From a checkpoint of a small mixture-of-experts model trained on Wikipedia.
Experts: 24 experts in each of 9 layers, 112 SwiGLU neurons an expert, 2 picks a token, a softmax router, 12 empty slots to pick.
Training: 283M tokens, 4785 steps.
Below are experts of layer 4 (counted from 0) of a mixture-of-experts language model. Rows are named router (the router's row for the expert), down (a neuron's output weights, with its number) and show model dimensions 96-191. Each number is 500 + 40 x the weight over its row's rms, rounded and kept within 0 to 999. Numbers have three digits each.
After each expert's rows: a language model's description of what the expert responds to. This comes from a sample of Wikipedia text that the model never trained on.

# expert 4
router:498513533456427442474450524429506594506551544455461495402461488481467458528552619447454517462527499517535452537502516479489479415515479545523434421490478456508439554485571498460487493490588456588574494466467545507556472499557506493480489502554493480544483391468438569558558502549462484544
down0:504490512539528489564454435467485482479502473493557459475515491501534484544494552567465533510421486522506489485513576552532453465479521463466497472476480563536547450518459477516443508509495498503512499443552525610490531498524482492533539508508485578547452430480540484565466557525502458507
down1:548491483558558481479477479509497499479507478508503534570541482452414467576526531429478518497528521439517539509505510492495493463480443522509449495582483458536437569479457461464486517529490447531477490468490531494511481543496478474429512540534545477500532422567476503487505515505567529570
down2:481437548529515487472527526435441443572491479463517512474465514478494504486495504504570519517548487457474448600481612439474518619567514473508494499517535473590482474531502452516543482532442433432448544415446535400510490483485428479591509448486589500506464469510588471449536450518442479522
down3:541444444485478469474497570399482520458499520457511497524554589510464490495533577460484519524404450495520475526548504516468500519551554458467403451425519525483477535548493528506403604508494440501565544496552508468492440443502528461502496451485509445481507467463471543451471469538459544507
It responds to: Field names and values in infobox-style dash lists and data tables, such as Postal code, Coordinates, Genus, Executive producers, percent signs.

# expert 23
router:510585507506493470442481476482464592542538549506510507465441452525531496525568609456467429489540471498506499496506486398479438428550469595489444434539527452489481518437533592498468456539523465506493482431452547559522509512488453452454446512517543534492435463547445534574451523489490520495
down0:447523391459546500529497466492521511430481650501529501476585572474524475535447556521404570541557457549436528497474496490594519480418463478481532568479491491453525498428449566592508466471457494483454469483534555550569501468427539506503499495455514436548478513508441477455472464475488482382
down1:535514507509497467447574517453468513525492541539537466553553503559479514515586589432482512550522529572516578575533411495566484471445489459435479475513513502530533485556544471546487416494481518572465504457508505579487498515459611470474491481566509471504450546491515522512499509550522494474
down2:432454470472513519545552474522418464515538522428505512441481568444450539437570397510566471515464522506573484492534534458363519496529541464475530490505481599504530502553561495433394513475543474597559523474519435487409515534551490480472492499521446503515480498509593568539546537504515501556
down3:406569474551543521517470591544526483503455526488468455473490540495491470490535599519495504518488492473539598454490502546517465450475520493500543515523483520471511521478487482438590460475591379494513490506509527491390527476566439474453439467531487454488534510518496615487514517480460566470
It responds to: Table pipes, dashes and blank cells in stat tables, plus mid-word pieces of rare names, such as Ol-iph-ant, Par-ch-am.

# expert 17
router:532521516519421529476519528492470567557587497483490456488488507508507465498539557472491470480517468520524517549530552476509420401535475525554498448537480482477493542441518526479528454508532494527542452482420526510522486555516444462453440517558521499547484509519487549504477522507493461496
down0:528536533485492488494564414602472410485486498529531508397516526509445560450515419493572465503587505484448473469499497472468492534406500556525572439485445460508491486482474469432491540504514547509500484521507479456489495480511524561525464516506436527493573445428489464511510554497467537480
down1:495581515589554532508521474469505585478502573475551526448548506471439514470559574436469488595501543556479607548469531493504478518514520491451450521522543546472520571478526505472545481489515498532460477423578555503451568551466551494428472533515434495523476523499472538500490442432551532555
down2:525464552579451532485495512514565595515470518553608499446517513419474520498464505462445480493522454517545517487449565515475461507464498481488477527507479563512489538505475509530450504475487520414484543539526488526535520499504567445520513461472468514524505494475450483485452465492487576517
down3:463542472615409504472523500415429563563516446438499445453487507471463526509479545482492431547478519514441417474471520416599485521464501463531452500477435510486491482531476455510474469481523528504491571557543548546437564505541467480533458470568520531515487558522455517495518529478454464526
It responds to: First pieces of names and words after quotes or in reviews, such as you, Mr, Miss, Steve, Southern, Carrie.

# expert 11
router:529537504464498441538494513415469506516531529492471449401488478525502464569542547491498438485583441518557483556508511460462498431542494502450491444500511481468459555495488496459502467480497465505562423430472524519534435516559483473534496552524508465535454439468473524507470551546476432559
down0:509489506469624437538552478403483296439558474480472491541480477552456503474478541462498526426475525478575528467492455480517480429472507462477562515489502476541460603461444498438512459485482484570517442413457454497462478462475497523533544471496489501478522462546543489512537448467477496523
down1:446497502515539526491553549520486336490470523517482457496466481518480528468549423493447449532453481473531509512494484522487446571508529530455508465431536482477500510506516562528507501498517511510455461528478514526534549526446520450517516514485438473416489519509427451504440507557537513454
down2:488548494438562444531507579487450483481525581531524499546487496533473484528539444479536516497470446438528552508462520441533502543521494500491499427463529503544476547469458469459560541445548527454442463454477519529511493449599449523413505530473474384504495554486526469539537473535529453528
down3:443550517551517505487501457546435487460492515516578440527541511486525481519533599541527468463486543537489463442537519526495491509437490520456511492537537564479506560539551479561594426538470479494483485480448466523522512441416472555509419578485455568507467539504530482525552573495487529590
It responds to: Verbs after a subject, mostly was, is, are, has, would, plus main verbs such as held, became, played, seeks.

# expert 19
router:503524499484461504504530520471467544528558470505480457429441474532479386516508527454506469459534432520502480530515492511535468488541500591493461448568501429472455542475519516502489480539509498522490425437418570485531499557547485449467488564533528568564472453523443533497549532565468434499
down0:527541513514449478472433481506620409503479501534529516473502439505479535491508581487499541543544442525419566495514521478516510476495501547543531516504474496498512413487492474487535446530420483474526486514454513513550492479471468447538496515490497497491513484484480482501505498472444547506
down1:462519510495512418534528486534574526558557497561503527524482499405533546434514398522522467473523580451460599507556500512532494538469502539546560590532472466472532544461453479496517451426428526452398476484480505481578452498462507511465485610529467597537479514476456474488519513485468514483
down2:523421511452408480499460498543572487525477426557498527457545445498513497476512429471493518540477567489554480513473416576486488441522481501475522557524485514483529501519472500509547527474486500428585567553529554527537445491487542522495459488559470559510556530483522510500509547548474505498
down3:495541513491572545569532550483428483513511475522573542452505519475496479499516495483482517429544483476447472512497529421502498492495542482466542475508545455476499521495474506444415533459474484545489556462534542403480546496494457526493572494507450534494506509529439569473516492482551480513
It responds to: Coordinating words joining list items or clauses, mostly and, also or, &, but, slash, and possessive 's.

# expert 3
router:513480528514455507513560547451479611529511470417511454451489423528417509527498585478481457477481520527531486540503574451507505422505440490460503488590558459426478507409590487469493428514508468549530469491487562576526489532531499460505486532514545517555440420522487535524447535499487481497
down0:456530479538467514473525507559502456523472553478547596499540565515482534431522385490518401455556536502459606492419461485513392497554512563532471513565542474487512518440477461519405404462529532512488472511533549531494522540460493468450503477539518463469547516510424486457486526509562421504
down1:507535508533562541512560436490523485496507450497498443485469544454485494527506569518488445506552466465548504472514520471524499479486442497465459472503542502464481483497472448531480438496483486530476435552528516515437508480445487490557517543452526581543480479499551427472474535478467572498
down2:539532504539484510557500428425396491492499499556500565444533492514481467477435438489533535468524497481517409449512475479409524580529519529509537511517441512465426480502475505447468452514530472487497487539468520490499482460534419481503506521445545497465507502540526578529498487481462465466
down3:509486558507514532464485549554557507511563476470443503597442468489451524469413527562482517451519489473490459437450499472568444453431488526479480534577430409499471489529445534557492493453489497406525542489580483465495483518547504500532563501501553508491481500578441506447477524508420525495
It responds to: Word pieces in Spanish, French, Portuguese and Slavic names and terms, such as Manuel, Luis, Metrop-olit-ana, Cathol-ique, Asunc-ion.

# expert 13
router:521499487548504500474507541454509577561540586442521514488492410543509435561526568517491442470539481504553448498478544387433444450542439534442449456514516448523491548519548525476500460547531474504542496492540571523497487552496518465507470495548513485520482414537457545528479530574465456574
down0:501484494425520505461483505571537510492492470536575464478489528507493478469519546483523486489542533488497399497536446494478486516479516530504480557491489506523561507441473463493525530522550503535461474510482437549497489443547481498541508505483465470496496441480519463519614455467512454508
down1:463530465471486501472478493547469489515519538480586479559524477516571499392559469500565498479449585472491440551497545562514578545479519496531469455535473525448447484540444435516542517476547514518516404463492471469517498507514561537466559468519494503399521511518479484531542511485530505476
down2:535565492474425463492531506526537424501477467523484531535513522557497501555462484470427489471418497501575507520539455497532487568467508422469534457526447515526563527486518577458511463470588489539454537493457470520504543550474477491452436452481518479517496540481582481521510575524513430443
down3:449469517466529469456489481446511536438521592528455508453489519519470544525504443481487464589513496465540517462479545494485565512524484555469545544463550561473398482474518561489503538531555491478446502501474552481469485476499539442450476546520491577593421464557454520497536450510536528534
It responds to: Function words and qualifiers in sports club and season text and tables, such as that season, away loss, almost, nearly, another.

# expert 8
router:535554536498502497458461483485499591536555574521455491477461491538459485582566638487440498472548472525513475517514448407461494440524476528533418457535511447472469480424508584522527448547455485523494476437473575499536506515501450470464511505569576529585432466499409537526405513518491508541
down0:504556410507480497392513477474530521511531499458510541434487573462444514567409533468508500490525439452526537493472458565502549563512585450516473440551492566510513516508491478526506556459551506458508491505502546545500487488476541518537458517480514556549539523491479523547590551503466541493
down1:494453426476473508458453474517470505565476498444494481582522462584593528439528504486493457550470506477477502474447500533502503458492445461483520480529577533495496434473497484460533483492430525535508579524491477529479538501540570465484546392514499368428469454449489457545523558515458501560
down2:548512465489426477466464469504513517484535487460465568459533488476525493444478498510535533531490511427390500497473489538494523550550520497566511555502459499538503483546464422459463490490532453472528469409514540505494502484486527591504487508418479529529481522421563484463463526479531558530
down3:459476549545517469589470491516550581518541480533499494483545521553472473485509552482490471475457512439456477486541453489505490457471502543518541537458523531538573601499496498452453496442497550597502480547494522545546500495491442480480469468517496479503493455456570497519453441510517469458
It responds to: Single letters or short pieces right after a capital inside foreign or unusual proper names, such as H-r-voje, G-b-agbo, Cl-uj, Liu Gu-oz-hong.

# expert 9
router:506505483491418453472490491448454578528566517490499472441466510508498437531480580533486461503517446519565511524488543426467476459498523547516457466547518504474456574487542543484475496514523497521534478479384540518555490535508410512508461478606524469521426471488464548520522538549459442534
down0:446422553506498418455453507477550508518539492469410513495456533553513466506488567509509509450541419574511471520524517496501466448448435499452561487503452438454474466555495552472452499593495545536494472546476519551485520552525503469463386507525470510514465498511472496494566492609480465450
down1:488471463514483522495488397463560554522509502506484570501524554532536509494513449485436517547517539488479560537495487551537533475497466463498517524587509524419503521527475573471552526534515571457562478484499515474469459487465556475523475504470451580575482475548524529467524503453448468434
down2:489423488520527459516522506451453442451460485485515436499484421509516458489508521563497535466538574493510524543472541500477558464508475551545481523504529462489512503428519533463505457460531482493503504557530420504539555555507500548496487481439475540481512513511483500546539506528461503526
down3:493472485573535493475499485490418502491513526424487522481432536510503463508544569506499481483431491441480456424517447555514493477475495520474457503468475474548492522516511485515469483487526468597438555567487430519490457566476526541497466566499563480510463457501536538483470559558469512501
It responds to: Media nouns in discographies, filmographies and credit tables, such as album, film, single, episode, lead vocals, release.

# expert 0
router:522486538438493473463478483424523530545623551460453458462507513511460462507563535461468451503549466537527498552549535458443496487520456518465422504532563480430443566430504527464498442507518517538508447453469545529507432556494432507463473578554564465555416423478463544519466598514496489555
down0:479497453498497454512561497464459469516491561454478463437482488497444504476493417515508527479589516514504487455501497552522509514446510585528496522427480515463525512534473568498506565549487430518524486455509498529489490513484582509498583453476482465552467412483506539490500503595507520495
down1:469487542482505466524494510463538396527562600479462472526528579455489458404541465495505456498493488486587471553527499514449572479528477555476575480489489448553497541505444499428495476443517549473499393475533480436449466460472538510473503485498519475517455465450525492405474484516465492525
down2:473467532416486423501420470525504492539460535437484477518563447517490479456496439485496540500612425531501521553507418474501514499471515522496575470457554512484465499525508508476530555551479467469521476538425478492540477505534528528515529456523497529571524514515542523536448472537547481480
down3:479507465521440440475533559526484568451496486511496490572491542486552498539557401544525510478508544511486503515541520549508482468575477480549418531542516522485498476527516423527500418525572593423499509440454518484403459569498511479481465510482504516563494445544555511557557514572425465528
It responds to: Prepositions and verbs linking names to outcomes in sports results and tables, such as by pinfall, at, of Germany, pipe separators.

# expert 16
router:553528520478437488472472510491460556568565517501443494470467474491519439529480546461479491420508508530511489606555540456500446462545476464508478482523559442471526578416527489491398454543510436517535463481466537562569433503506455491524438547538544477494417515558499543571502541527498496559
down0:550507470517507461523512509483464625563532479467505410448527557491469503563464536493456461507469430479469497492516528521529478373451492535488528479511512478505590515474497509527605523532557465429473549459520501526569490574506496484534458467505529499469489531485458510482490623514451572477
down1:463505527484529536495521596520518634496453605506511475516508545518451538520565475502566518506537528563511471493479530448476471532503542542554513472502457505558490483501529464552510461527462473476510510503439472465637533471476478444449453517560480509531524496569455508529512506549483503511
down2:476467449543566451503532541459484404460491422571501509453479541505525478528458570560480486485450554553511479527512473531592569497482530437455468463519450529585495531527473540477584506475481482459526581465509542456527428486392494474485514477467522461491492577434529520549496513553544498480
down3:466522528546485502516507496454547556502462485475509528463496458485478482449489465506491546513523518471454535463482534482560547460442602515509519484519513454526466514519531433470577520497528461458587556522444512541488517456461473474483507469590492499488488464468531496474508491482472437446
It responds to: Nouns and word pieces on religious, royal and political office and family, such as parish, Pope, archbishops, consistory, son, House of Representatives.

# expert 14
router:521540506465471457516479510420463561560632518477486462480496496510479483532541554465469474473506476529507478546542508472503469475523475528495476457532541487463476542426482479452506482510554467515528439443435538536527455513497446463459488530518527473519451473479499537513491526553465435560
down0:485485501494475442471497521509530493519498534443492458461591521506564503534513388519499472509519514483481470505468433463476537478491445500573557536493520513464472440448541514508591498489412464490506534498518545517568442472503541524510507451506506547490467522466509499516534556499535457542
down1:473500485565438462490529462452518410479474524516496492536474520586450459470522376452478497476376531468577498520535546490432428539516492514528511561493492502529571463519493481508527466516550488456445543462494650454512503500430506548474472502485422453514479470505486486525493481541620501542
down2:497520493492506622549521494499509479483498467498529581563498463465522429507460450517497504495529534485549474483468576403526513520578560505431507469471456525500478511507510471539425484495496505554527503536532469430489598488545486507558481461519554521535496508456504470468521469473502542485
down3:499483452500459517491454430469471594453426446513481527424539554485533553457402494509523523502486522456457484460464556452580535530434554468542461491463519598478506522493465425545462562459485533531551526515509492483427504468516470462515493430472466510426459428437530441450538497457474526543
It responds to: Punctuation and separators ending titles in filmographies, tracklists and character lists, such as closing quotes, Orphan Black: Echoes |, In Flushed Away,.

# expert 1
router:491532526533445475462510519410530599500556491436439488481459497515489519483535575457423497526481491536504512498577522463485473410535494529517409507452489442429498499449584490492464490526522425523563479421463564535510424516511426468485502529497535497532465440553416494538456552504461491508
down0:468561411577545514468519535513428471508541535510519528513495572474513526480499537455445492546522454484402540477515472403603506477477509509536513525495490461565462472485505552488543522457457540515514443581479466576430551490513447441514497505527523489513519523520562541561441558562546470491
down1:485475525458502413509552490449555540440499454518487488405552579551537417525539600483543526438500515455525525534525492421515498489481508478583501461476524483527543525465501434564576458504500491502437496483503498517520544542513536429522513431502487542497443507492533513480457480470497490485
down2:434540525536509641434514468545472477543474523585551527489458508441495536465415570511463409493537501486497514447527464479474455485516513540524486522499518512546506462449491477528487504535485471535516551417501439417464555461530451501487508464498524460469561521559429510506519454502488495586
down3:555488495532466448535549513478484559553433502509557538493489442522465552500538424541544519472484481488452586505536564561510505465527469495522550473533523489465471521495595525461441483509464563485576623484503451539472511547507485486504474492530516530553614472436574515436526563475443461499
It responds to: Word pieces inside South Asian, Arabic and other non-European names and places, such as Bh, ibn, Khan, Gopalak-rish-nan, Dakshin-b-ari.

# expert 12
router:561514493460455444476450541415429566496528515448475485416463505495489437524523576460448528493531474538508478527561527452482479430487484537480418472577539496481492526468539528505475445539543453517534455501483572543594394511501458472490442523517546520583490447520479558541569525519510503535
down0:496529485484583416509536517452517495542563545457488518488521448500540482432498494512453507532461460494568495511439530572449489578525481436465502477482525506512518468504517487512535544465514517589540533485428512448470554449492515511553498521526436525524467449507461451513515428494460491477
down1:479482497423483456471533550429562494466493581451476509486456473515479524530527514522460390501541450531526496545482489516455459416510442501448521477481493486443433508457536530509412428536507469486518466567493503436408489530502481454490543525524492468428417510518441433521566445500519595520
down2:544519467428492502574486511475489491520452558480527547397555543537513495531473546485569537478600505474528461526508524532389472458519479487464566485436461465486419528467483525434586519515483510524480411474509568445551432429521522568487533405411502468450479493505520485455527547557433407547
down3:546476516513574491466420478564576561556457498452503557488492397522492533523476508490477453607528415557473569486536502471544418432522453508487502546521517420484455537566512498550458396497473525462557469523538508602504514487544552504502478517393514523565448526486542542550472488522509514419
It responds to: Months, years and spaces in biographical dates and lead lines, such as (June 6, 19, born 8 March 20, died 1607.

# expert 21
router:530538534557406504479523549473453553515573520452491468439517492500425449485591548432486480501542476506583481535529511443470451464519465549548465424471533468448447553486547559487445460547538510548511495468500548537590499564511501478450445550536495451531471454527492527514465533564466484524
down0:518537554515465510502521559513481484424530513489529547587516550481504515486513397508460494510521525521558375535506453507518525584540439511496503436470465564578489502490506429476497531504510472473490451503435511470543468477502505502463448566533476417442455444487501463466481491542518519525
down1:442518514525544480481475498456462375530496505548528544449541515488471461475478403509464553498455471453479515447538501408547551632553558469508506543511501559484524506451504513485524603494490453467547546422482535519513448463477563520577476473503469505484495471431474428471534557516569470606
down2:503481533517446535507561515464499324477487558515428536521506513521496515500537337499468492482491498461485462477502530466447534618528516481468530540496455462496453479509508420405514549556554498486520542487494494500524517526483558480542504510487532464439521502524472472462498465500570494559
down3:520570502496448495491494455485519515492531593483434467517464541511479510477492522498459554477481549503485452474575511434527491447484413430514564437510465403514485452487538491514434468491466562427510527521478515450498439536528500460507436517535486480476480570492524448522456503523505604527
It responds to: Nationality, regional and category adjectives before nouns, such as New (York), Democratic, African, local, military, industrial.

# expert 20
router:528535569546476459484531509471435544550524546505470468461469445531422402532511588427520469427522496516547517533513507492467446417541390522500432464528512432483476508473528553523488477556490464535553482484450540533514467553516488466479465551556536486529517472558497539528501503535468489499
down0:514524468459470439518478509563501459567482420452448480539524468490520503450485435544499504525573457390436590434415515412517408514523523451454475554508484449515523413445520443523537521469534468469495524503440522484525451439534480474464495454489500556445513448456539497503493514500511549464
down1:537531475553557563518515489513541417500573539516474482506491569434526435538503351490517501459492490484517512517540495521463468674490494532495515500465544579507533476483520446461497483480551465577481448488487464536427643541503504513452489502446470455437449447511500490462522497537489486504
down2:529449515535503507519509470539565608551491457488452529574484533505505514483549469493514551567542591463503394474466471486557479526443507456472473574523518475440498495509486494479544525457471507556494473533479497443470475492498527491495454592470567506466475523551462428445534466529549576519
down3:522573483488418517516534526470535527485541549452493489505507523444536495464523502487513480528442537491520447501552488559453518508544531479568519427405500504543477536530499593567448471483519516419495451507507436459544478464498535458479537509517590511501571482467535496473442500474496485501
It responds to: Articles and particles, especially French, Spanish and Italian de, la, Le, San, plus English the or The at phrase starts.

# expert 15
router:520521522488440485509465493466474532537573498481508466430486493532499439532567530474474502468532472542540452512561526511488434451500437553467446465526528481475481526400537542472495463538532476499533482487452560517544495576507443483507412549532511527555461442542497521527495545529480476541
down0:491483454511463538587530479526406451509507510479481497501512390482494503471494473496516567431479618512517489505454559531462579495514585568508475526504486553471445504513520484526510525489485481515525538487547492407495545484508477524512502487487512501585469427537484469486401451463510499535
down1:491528503452494537523515491588443621517446537479496533513499531517572490463508499527514468472431531468487499506520514526499420439503538442497482450539487538532542521444494480472461527490518477600475481503479443507473500456489511466520540494450469405438527507488565529549544595486510545482
down2:545489513605519532470501522521477648498502410528477494503511486538526519464481565479470543494467458528469509506479517563480456448473470503462474498512555511493510460471495514476526515602525513500527484518556515477390565505500468491515433479498433514439476504510492449547483478463535546414
down3:538482493512460504469517526414471603513505510431571550509516475613466528509464517465463447524517500505522578453439566449482512489473521469533455518485529476537476561535547540536550490571452506460479539476507550472533471447550516432480479581466539536540437471501365501549493526511516469557
It responds to: The, a, its, his and clause openers such as When, While, This, especially The starting titles like The Observer.

# expert 6
router:531486521487474476442500527464513548498566505453448496473452457516515491516539585468511456458511470530531507505499520445504482447560449511478471380518474420485470531402571574517530481522502487498472532473412595558547469514471496490496445524557522502538417437524467493585499548543495518496
down0:545524465563474490504470465525516544491556497477516502458478535492439504506431485505476489543403513485459464473505491470458487568530530447449491530462461534455438485528524466514526546475512461468498490466504439517505584480495551473545425531502472439532564405548477455438466486557468479526
down1:467492553510473456541491573470486492516504524505444522527518451509477512481492423518510477406474569501519487480522547527464468529498513494425536459482492466531450496457526464497522589459508402538497516548468447519503525412510531566482532556566512537538504497525557440450484498513466484514
down2:522446537520444444549494439436488510526494436495550475483578426445454522484535433525508542424541535436495496539555513448512558520509518547503462445561544515480514502479426476475599505506477477480486511482556531500445502520460394523517528523482475451465543473503534434513533505472546583489
down3:571508464448474511463491479529511552535519533513462435516495463560554519564496491448513506555463471504527488461509479498514539475466533548521528485509588546568543430555482495431501564461439522497602551488511499445561447532567558521492496445540443535520525533478499514536472475498519542529
It responds to: Digits and cells in election result tables (totals, percentages, Swing), plus word pieces and nouns about courts, crime, family and taxes.

# expert 7
router:507481512514416500507540542416472613553595493484507450436459484498480453501557563484456464488482448537565503501566487473495491452494506553469426489508516445473477500513487515435503410544518509531517462461509564501540475530521503430497474512581522518541425486487498540543432547536445446517
down0:548533522488533516392477568601517468543493521476474489575425467521516515505464389465523478550498600525551502489449562519430500537509472470514509519489518484480554511516577480515507479511438465550493542454560522485486505476463483479462464497494500478473479425568530423535504518485528526498
down1:515468498498530454542519471496487451458486503461429497557472462480514477538530515523395527491535573487486494539434505409494509548527493483463493441461463461548542503483501501544444514515515506480549508469549442433480499452522446513500504561499461530518512520501473506523502459491533580508
down2:524548439542524486472508641554533501561479478530479534446491563438508477574493555494452529501465503560506471473508461533519513504497466486521505464538533539499548495466495532499510536495555447528462522522447549508521480561490548544479496473458479493461519432545514483482459461476417571532
down3:494507414500437589527500488476477532494480499545545496516596439530473522488494493488532470471497421510491530488472505495556474482451525464559504540471488449452539478495508478523562454500532557587550525508463573555488473452447487534505572500476553512527489456505517539489451549492508487509
It responds to: Parts of American person, city, team and institution names, such as Washington, Hall (of Fame), Seattle Sounders, New York City.

# expert 2
router:505544565463403467443498509482471561505491517453457465443479497536468474501520563425522495462501483533570453484518499434486459435545515518455496419446469463499439584504557547451473501540511481500555455401485580532595459498494525502489463517534498507524427491523490519567505553468490461582
down0:521499520561569482434521504507492528451499481517509434539540519483463506567517411498488501467604491518500465584485493474508507458529460529507524473577507490487501538443509528499460445416524534517480468503514484519466485386467429460499559604573478582481513520488548546513582474543534496538
down1:463479493486529489474448515457548530550540521531575573416507514478499531536504539475520497467593425543503546536537505525503487520410474476518488511536468516441451422460501540519564493438513503496577489527496511506526555450508480472512511442504565534492469475427474508499470463528538423536
down2:498471475497526571523445538501529444533595475470520527519479470479529469482539406480498508518527545445531484513563562451467468526457481502476455509533548542501541503448458423444542465415491441513508493460555552464510545465433481488541501535442446514479469444548511504498461491551526450510
down3:513478505499559498476467480526519658511475542507535513498458548485572497452453574505479504490508442482496480474487523565554478401400554445539458519515572505522495533512518525510463525456494532509530557475518517464474526569589548450511504526483549484477427445534495500533483548488458477471
It responds to: Words describing buildings, locations and measurements, such as located, tower, lintels, sashes, km, sq mi, feet (330 m).

# expert 5
router:509529510503496508456520507434471552506555567435469438408485478537468497526554553468494473433567438516504451542555513431469490512542489542462427458561522465489493539491531555474489492502511478528537434449452557494563479535500498469481465528537543461537465482530472551509529554538432460545
down0:532533501503467476497462500457474501513491570521530500518550421491434533515500501506497478519541511488570463498496499494535417500546532521469458573498537543469524473531518522459519501430523504439537504588589516498488507503533515496487522469437485534446452513500495496481500456511555512531
down1:524524483454475506447463477520526491508489521427487538489421567530520519512533515507522489521531448527485508517473511524441415490488469465505540537527486474573487532572464461441466503581531513532528510498499510508528464470480520391512478439542521433504479537481483489502464555551469528413
down2:461466538487456418547436537496524518515466496492527457475503509535470442516503549474543483535458479519524516442416507535538445502466506516515523460481498560533520519531520532486513482451541472479502468515494478538486548508562491534466562526506465430551423434564566549483474488464485518573
down3:443522537466555455510551535471459537559561495454513491510506561506441514495476479445451489482456552478479488529456490444501551552539507441460462466519530538476506496510489481515505448467506407463500438493477468437439492496453490528476478556410501498494457503535533421475527496470531520460
It responds to: Prepositions heading a phrase, mostly in and of, also for, from, during, after, as in record in 14 appearances.

# expert 10
router:504528502465486490456472525463418569488543526496501468471481467512469472547560566480530516449538481520530460536541505444490462421505458578481449448510518457475497509455549521425463465534580458574568437439500541543530497514524443433469460521521522544588470485503487535512527567524489489541
down0:486515479508404603528495517521490496547476490539483491510479426487466457505558542466465534500535528578468442488441561456484465509459510491500462469513522470514509454530488455506523473509475463577494558538537520506574537555539496531490535483558470477487567531488428459470460514435605437445
down1:475532474500477599531522453525552548494496477495448528546472548502527477545508474488611478510465505522451487532496440424531517461476616486550524485531533518502492556494484509493501430513449551465451512458465488472563474507528514600504634505514516566514480547474578531476516527449503505525
down2:509490522514598501463535507538540484411468494493431580497503500457505478509562513576554420492478515502519438486530522565510537530528535543536549479500483499521492508499472472475489535517498494552445405537432442495464504506506516508457530530418471506470586575510487487571523501483497532452
down3:548551526468527514467559499520530472418488619463482574491525574528534488511512537497579515576534430456528535530527441470497588489486527476469492487532487570479470520541541487500562546512483487483505532465484495439400523516503522525611560542534505472520445545498576535521474507489558524481
It responds to: Wiki section headings and the first cells or words after them, such as ===Final===, See also, Rank | Athlete, Chart (2004).

# expert 18
router:500535528488446548516420477438493566539566509456505439500488436481485485521515528453419470491570475522515492500489484458494450461537463539546476474562514506484430521463515496487476461540495477505510502485424548484563405548499488473467484511485575523564420460520460538536432550506445507566
down0:528522483532472584539444471521513505402529465500426494600481516506501511505495462471467468510488558540466462512454546491487498487435539530562504626530490643474524517510489498542478516415489500411521568512470548459522537484550513487511499529449587595529453498503474472482477496525520526525
down1:552447554484484502455574508511501587491512530531498576449465488499512470574510412499553558504503445442525509524485577498460499526547493588531494477489413515443519516522581516512532498540503495471455508440473552488583511508536504525671467511508488483533464455504560470548550465520494493548
down2:496508493564479491427488514468462520525501523513469502517477483512561523475507539493492485496493454493568489474474536479475482407498486457541557562492457442472511502518550490476426433542482499439575629492486437478456514522532546461575495501428569543490501532479510479550553531494518519486
down3:477595535584488535483471556536499474495488541461543487518628500459502472468515535524459483421480473483534537525522481505419511471542458526511500489537503491477417544479533507491467511519541564471500457491468428531485515563455488387517476542494500483518508535520492511470483455503482455433
It responds to: Word pieces inside quoted glosses, foreign words and etymologies, such as "cough", "hoof", Harfen-Spiel, gʷʰen, vice versa.